config = dict(
    n_layer=12,
    d_model=384,
    n_experts=16,
    experts_per_token=1,
    d_expert=512,
    d_shared_expert=0,
    activation='swiglu',
    moe_layers=[0, 1, 2, 3, 4, 5, 6, 7, 8, 9, 10, 11],
    router_score='softmax',
    normalize_top_k=False,
    routed_scale=7.65,
    balance_loss=0.013,
    balance_bias=False,
    router_z_loss=0.0001,
    init_std_router=0.0147,
    lr_router=0.00204,
    n_head=4,
    n_kv_head=4,
    head_dim=96,
    vocab_size=23472,
    norm='rmsnorm',
    norm_place='pre',
    norm_eps=1e-05,
    positions='rope',
    rope_base=10000.0,
    rope_fraction=1.0,
    qk_norm=True,
    attn_scale=0.102,
    tie_embeddings=True,
    parallel_block=False,
    init='normal',
    init_std_qkv=0.0255,
    init_std_o=0.0,
    init_std_up=0.0255,
    init_std_down=0.0,
    optimizer='adamw',
    lr=0.00138,
    lr_mult_o=1.5,
    lr_mult_up=0.966,
    beta1=0.9,
    beta2=0.98,
    lr_head=0.00921,
    warmup_steps=394,
    schedule='cos',
    final_lr_fraction=0.03,
    batch_tokens=131072,
    seq_len=1024,
    doc_mask=True,
    train_tokens=1054000000,
    steps=8042,
    dataset='wikipedia_en',
)
Below are experts of layer 2 (counted from 0) of a mixture-of-experts language model. Rows are named router (the router's row for the expert), gate (a neuron's input weights, with its number), up (a neuron's input weights, with its number), down (a neuron's output weights, with its number) and show model dimensions 96-143. Each number is 128 + 24 x the weight over its row's rms, rounded and kept within 0 to 255. Numbers have three digits each.
After each expert's rows: a language model's description of what the expert responds to. This comes from a sample of Wikipedia text that the model never trained on.

# expert 4
router:112136138122125160130144143101119116164090110150122149133118144114119106114132124157120101128143106124142121104143124131134118113134145142146152
gate0:151117150168141113115162143135117108136106116139116139105117135155102176141138160126110141134083142133117172113134095064124072088140142141104136
up0:101148135066144140138085098105112156137148146111154143130146163138140089101114108157144119123149140117125080141114181172130154146136110104161129
down0:110194124105149119149157065130134125108143200153142100148144145131159124125145065132135130123139110135129084142117143155110149153108116157152150
gate1:129127124147096134130133112091121106158138115110142144114129152109143103097156108140155125078105140117097148144130120149120108145150155117125196
up1:159122119119139130135070126118135118118181149122142140144142094118126107110164075114132162070113150128129128112099103157150149127138149123122129
down1:157153147134117164090087117109140098152163103119099124138123131143097151088131120078123130125141131126142136093126106146124150159135076138136128
What it handles: Word-initial fragments. First pieces of words split into subword tokens, usually lowercase consonant starts after the or a quote, e.g. unw, str, f, Ll.

# expert 3
router:088141136102108115137133141101137098162099142131129111136133149153116139123137113134108127107118115110133139090165140111130123100127136157127131
gate0:123154145111149117132139142186096103164122076111103134129142162126133142115142134105139122109135138144134080091111143098118146123080141109111112
up0:129138136129142126124141115118117100178086120145131114124135102135118118152114124142125126146146123139112130093129132135121125097109176162152165
down0:093158168074115123152154137108079137162130131161121145117155135155162147116141114177103170114119145150147111103134155098116117143124092112148083
gate1:124183147088134125117090128081109118123131124108139163115139124159165118136128114113126121127153095087078183113112106151125099129112129139125123
up1:124097144108123173170184085125167114176096107118109115175109144085125145108145107136143105087152173151152145159151154130108132100138129144117129
down1:166167122139121140188138135130127106139123122109092131114120103142133154097133129169105114114140145150112122123121135138122093112139150151186147
What it handles: Locative "at". The preposition at in place and event phrases (at the junction, Russia at the 1996 Olympics), plus near, based, and name-internal word pieces.

# expert 2
router:082132161165123121136129156092137096163094132138118148147119139128104120100123111160129112147135130090122138105158111085114096118127152122105141
gate0:122096104098151107105142160127148146129109120135149104099096117113095108124148130154144161152135154116139175080159138072127118140104169148090151
up0:108098142163139111124112152149153114124106104139134098172106096141142133108136139166145141097107112121098121118141123140115114140136102124126109
down0:170133117113119167102122175091132101096195112124122111098094100140129127145107135114119135139153107108108163127129166101143190164109124150097110
gate1:103178112142126112154142140111106120134127155109089150111125097127132138152084106162135133092153113109147189162122106121119145124093122153168151
up1:142085148106145138191145123139124176136134113144119077170162148118163085121126171159110147105116125156167092130142159123151143108142153122135109
down1:154132118108201081096087164113110131095150115120097111135107137109158137133149138133146151107147111141115075136128122073145137187143096130127141
What it handles: List dashes, pronouns, nationalities. Dashes opening career-list lines, spaces and commas in tables and prose, pronouns she/he, nationality adjectives like French, Russian.

# expert 1
router:128147149118146123107156121096140066123085133127125161125156116114112123106131116151120108134147109114104137093141120078109104113152148141150139
gate0:155126147131104135139081121109148162099097105116050135151140118136112107125117150130138147104162101089093117175134063163124108122127130102152106
up0:162083149151142141155123120116152160106129086135119130134124145106111108132110148124134120137137135129106132153105121148134172132133159128118132
down0:142120097095127104150118126153144113112132078124107146116135115155153132124117153117140128072134119125144099118177122135131126135142124106133101
gate1:088151107159135152142152182118098108102135124143115117112145139175124073127141079148106128150127140119088118116161137115099058132144109123152112
up1:152123098147124183148150161170127153100131139153119110138102121160159109111131093085073108155114144155101091166123141143122099119117085094113146
down1:180181119135147122113157140141108141105168140154134087141105121122157119097155114107125113138135131146116097108147111126121129120099140134129125
What it handles: Determiners and possessives. Determiners and possessive pronouns opening noun phrases, mostly the, The, their, its, these, also they, new, several.

# expert 7
router:082133161165123120135129156093137095164094132137118146147119138128104120099123112160129112149134130090123138105157109084113097118127152122105141
gate0:108142086114133136115169114131096130146122085126119155141099098147121093136149165114137170109129107112104143117150143117126120180133183117110163
up0:103124074173134100136197106150152143181146132096142136113125084102152152138124181101106158102133094127156167159144160156170136078099153107069124
down0:071158148091156126142121147117141139146082144070126142100132135127138122118172133163077108102135111097164122118107153170101131140139130116147162
gate1:134131148143137098139154114108158141112126107137105165113125165129118110123170152117158129093084113131133108095161117094142160136109123124121130
up1:109074178144121123118087108120127104103124125123121166134136133094110107132126129075132138099133139134138117113086135136205127134132115116150107
down1:130165138118101170119167151130123104091111115072105132109141121121141115091136134110117132145147110142143121111137133147133114130100130147100129
What it handles: Table pipes, conjunctions. Table pipe separators, commas, and, and sentence-initial In, plus infobox list dashes after credit lines like Music by.

# expert 8
router:083132161165122120136129156092136095163095132138118148147119139128104121100123111160129112148134130091123137104158110084113097118126152123105141
gate0:115149143098138138149144155129107100128101122111122112156155160133081136108126128159120156149159105109112114114115154117129153161143112128179133
up0:165164126137106180141116110117094122158090091095141099093091117156114110114137098123131143131090128141133078154060129152116092126130140168092176
down0:132128145108120131174123132107122134102124120165078140133117171138147105129129128110150161127124169115130099117142107143168129102134120150167141
gate1:060124158110116098123106102114183110158160169115098112154165058146124124132156088107119123106138043136140177147124123151159118150117076163158132
up1:151156174144174105098139120129158128103107107138101128113078122129168129173110093177094099132126117124113130160145102090133132096131098133160160
down1:153107145115155152098150149123122129160108150152099111143114111128142085147114156086140137079104145102111133166118116047110143064178138174149112
What it handles: Function words, list dashes. Prose function words like the, and, by, in, table pipes and semicolons, dashes starting list items, and years after to.

# expert 13
router:087169133110122130103153137084153100121083164120141133113135119126112139118136097156081093101144104100111172075163118122101142098138138165133171
gate0:099130135107126097137127139120147116136073136131161122145150125182147110121152096118124123161141128147179107135120139127134126147107141147146191
up0:107111088127107108108117120147104151111166150160149105171133164111109129113122115150110133139099140126157113125126116129130093106117163143132126
down0:090121109164154114104136112120149115103138169121140121101123149096109162136152152138162136156109156163115109123099108110090120158166131091128100
gate1:150137133109163156142152140152114110126139152142103156162157081157102144132145117137168175111117139098147087134139068116118111165166160138112123
up1:135141130109121142136158155121148120129109129133144159130150092137149129150146099134091149149127115175111149138147121096149125129115179113073118
down1:135109151110104112142142116117133091107112108130141138069128137128099162163128171141083147137117103153130109098110136128136169080146156136099113
What it handles: Clause-opening connectives. Sentence-opening connectives and adverbs (Unlike, Although, After, Notably, where, than, if), plus word-ending suffixes such as -ly, -ase.

# expert 14
router:088127144136118143150126131103165102126087137142129113126116128122104156093136116144101127106157121124093154083139136124137121111133166137155150
gate0:129154095096084120107161098160119122117117158129153114124104084127104155174152128143138155095146122127116142145147133129095135106111119121124135
up0:136117115081086143118103119153104103122078168163147110129127124135110158159109096121156143113163136115109164130146145130129100092156145129108116
down0:177138115131122099139138142109124113135112144104090121125131128118118112125112122131143110136141104112107135109167107091146118152111164173106147
gate1:098181116148086079143117108092124134133108105096122110102119109102112138165095107123120122141113149151104106113113115120094093127136062110137125
up1:120125127101133135137141151130112125110126123142126115116154123121082143081104100181169098125142097121127110139148153122103114172114124120099127
down1:099171134116154136103141141148089137159097151123143126128100138125107134103114134086129160119162153119114090127145128152165118143122154152135100
What it handles: Infinitive and directional to. The word to as infinitive marker or destination, e.g. pressured to withdraw, exiled to Russia, plus into, against, towards, brackets.

# expert 6
router:082132161165123120136129156092137096163094133138117148147119139128104121100122111160129112148134130091123138105158113084113097118127152123105141
gate0:076103099129121123151121123134110178113131130155169117171134138156160099120131124126134125096152085111100157138132141098115100132117126093148119
up0:102154078136128118140109136132110098151114117132114142105142122102168138151128151140069141133113136153175146111138128143123119147134196124147119
down0:163113130166109147128129137152126115107112122148101126169128176126158120150153116157138107153179164090149155108171136138121115124142134157153143
gate1:127119094153154130138118132178177092158134152143076169136114114132147092087121137092132128113117156098111123110158115154110117130142140100158092
up1:106145083132096111135135125169115098138159136137150117140080167107146157100147147134126144128149142129158112119106129116125093147145137093158112
down1:124155142150146129154135125135095095104137142118115101109131160127133148135135111116105095099138127134142129137127114123121131148133147110117098
What it handles: List dashes, digits, misc nouns. Dashes opening list lines after years, single digits, spaces, auxiliaries like has, be, also, and assorted capitalized names like Johnson.

# expert 11
router:082131160165123120136130156092137096163094133137118147147119138128103120099123111160128112147135130091122138105158111086113097118126153123105141
gate0:139124167121121155095147131111117104152122088081103089065117154123149147158111112132157113181100085137145144178136147070161106107157168165141127
up0:122181142084113108134101146123149125109130150140124101133169107135109118098147125125101102124147101196134123132121139119135178115168091116122123
down0:156112099128118094107147143130190158143115194105156130129130099115147163121154121115163116134148117126120138100148130124068097144154131167129136
gate1:064128138122151097159114127108126119124114126151125149141115139100099114119102140141130119128129128132169112146163128111102108133110104152135130
up1:136167163126147123129148126094141137137117145138124150131122116131165117167143130105111095159063096136125171144111182108162082156141141102138123
down1:109128121133131116175095101174110124144117135147130126179135097124182120107117131183098156116122126137131159108164119135168086104130158096143130
What it handles: Commas and table digits. Commas in running prose (the Louvre, Orsay), of and a, small digits in score tables, and infobox dashes before Country.

# expert 12
router:107151128090150147134146129117111090171106107145152156096149157129115128106097126132134118116136111087081132116177124122137110128141128152120138
gate0:088150140089169157161167133127175082118146105133127144158108125109106118117164130119132123105127143094130153134117141158142138103120114104168091
up0:152117127103190128123138122130158072118112103110143118148092169125087119120131104178136158136124154165108109079146160113166125105072130117121096
down0:121106125117114092133149131145118176149089125114116094154149128129098129102127158125116177142106121141102115137093131090106150137104101109096139
gate1:114138137116064096136095136125145148100133165150143116116124142169122149137143110170156105110197088127130111149133109099107125119139138096173137
up1:104154138123102111136093134097128145146131105147109124099115146188147111126150123114134108152161109087134148135148115144113153103122126113137105
down1:105107137159112118177100153133165155105137094128131116150124125154140120111105163106131153109116129122107148166165116140132129148118142103173135
What it handles: Word endings, past participles. Suffix pieces closing a word such as ged, ities, ulation, plus participles after was like known, held, located, served.

# expert 0
router:083131161165122121136129156092137096163094132137118147147120139128104121099123112161129111148134130091123138105158110085114097118126152123105141
gate0:149138104103131105098079173112103136140125140156159181149122140134117079167134102134151100115102089121125153118126127141145129116139146137143136
up0:125134134167090097098145163127098138157124112132106100129093137090085109122153137162176129128140119105138146081097159170138140118113116154115126
down0:162114109114123151132117141194155107145122144149162136155131136121137107163120130161115147137145131151128116159105103062084157177131113158146122
gate1:080156119139088123132124129138112077127148106099078133154191112105118133118106118135130131155072123090144121106163095188112069134145151153140122
up1:080165157103154097130147112140104154160122123140152109089111173164131143155131119114138086177169117106139137100147143113098101097123115099116128
down1:145123150119144105084111113127168116138094145134156141132082094173157142129166109148123084140143119107143104095128127134162089145088147128118116
What it handles: List dashes, spaces, years. Line-initial dashes in infobox-style lists, spaces before dates or numbers, and some first names and ordinals, e.g. Charles, fourth.

# expert 9
router:082131161164123119136129156093137095164094133138118147147119138128104120099123112160128112147134130091123138105157112084114097118126152123105141
gate0:135122173133136123130116107136161097130097106154124088108125120193160131111178123070122127148108172117134065149089135133079139132148112147110120
up0:114160106108119147152140085125110131125151124087121132142105132116128092144124151165151113132129119078139147144106165126120149061131124115114134
down0:102119144126127121095152124119131117142135110127135144085117107136119137149084122115177115135109132123121140179125116142160138086115154122121138
gate1:133153154137149105129185093135126106131154125124144137115108088134131066126142153131126092157107102114122157092162163131122109101089143118120102
up1:149112102104122139130131152122102145140107102147143110155112125100124133140138122158087093139131116145152073076090140179057102104150115153124103
down1:127120139129155063145111108170139105144109129116079143100143134140119142130144112135084108094171135156122136101127103109124152147111074114123113
What it handles: Infobox line starts. Line breaks, colons, and pipes in infoboxes and tables, dashes starting list lines, plus month names and date digits (22 November 1984).

# expert 10
router:107147142119143158138122146102118105173089127141128149112164131143122115130121126151127109148129103102127116092151079119103112133152128149150147
gate0:148115148131166132099122116122154134149166116112138171132165116104170153115154101082132136117122145112135144105116142103155134148109165117112100
up0:125132085093117155145137104147173102107113144119167131127105102124133144154098114143107094150107135149117139138123141103186154104120152120138129
down0:142094141111128158179120126149114158125100138143138123117125140131158135105116139139127145119138139152110160123143204092138096152156124154108119
gate1:148122147126103104129126126142153112127131133155116170107095141110144103122138143109104166125114114117158142130125121136169166109096088111103086
up1:128146112140141100149116138129096176156128113171121129104135158138148153121090128173108116141131139086081167115111116150154152139144148142134109
down1:152126113079137117127122146096072128164135083163136091093140105100101094125120136157104131170156127117125165155106117132131113149137162137158136
What it handles: Infobox field labels. Field names starting infobox lines after a dash, before a colon, e.g. Born, Preceded, Parent, Height, Country, Developer.

# expert 5
router:082132161165123121135129157092138096164095132138118148147121139128104120100121111160129112148134130090124137105158111084113097118127152123104141
gate0:120142126082150085166131134145137147123129147136058132142116143111123111054146119135141077090173100079145163141104145108131083168147130052146122
up0:112120119116106130156147113133128124115163143141132118120129089096087153159126134160116149106122077132104123130099162140133132057127133108125112
down0:132143099139099148126134116113138135131162139129122110113114158129088164137117131128137160112114114120167147103128127131138128130087120118141181
gate1:105118163181080143142096160141103133065071090083176176129125119120147131098102172153082150114127112146116132147141123113148093095073153122176116
up1:137109133134153159122126111148137105099165156131148137137119130127131129088136144137109131169149139126114123129144116104146114081115139106128149
down1:163103132109091137155120159116125162114151120139084114108118114134083165109112128083124127140106155133130147124151124112137098122110135155089104
What it handles: Numbers after spaces. Blank spaces and year or number pieces in infoboxes and stat tables, such as Population: 1,; born August 15; 1910; 62.01%.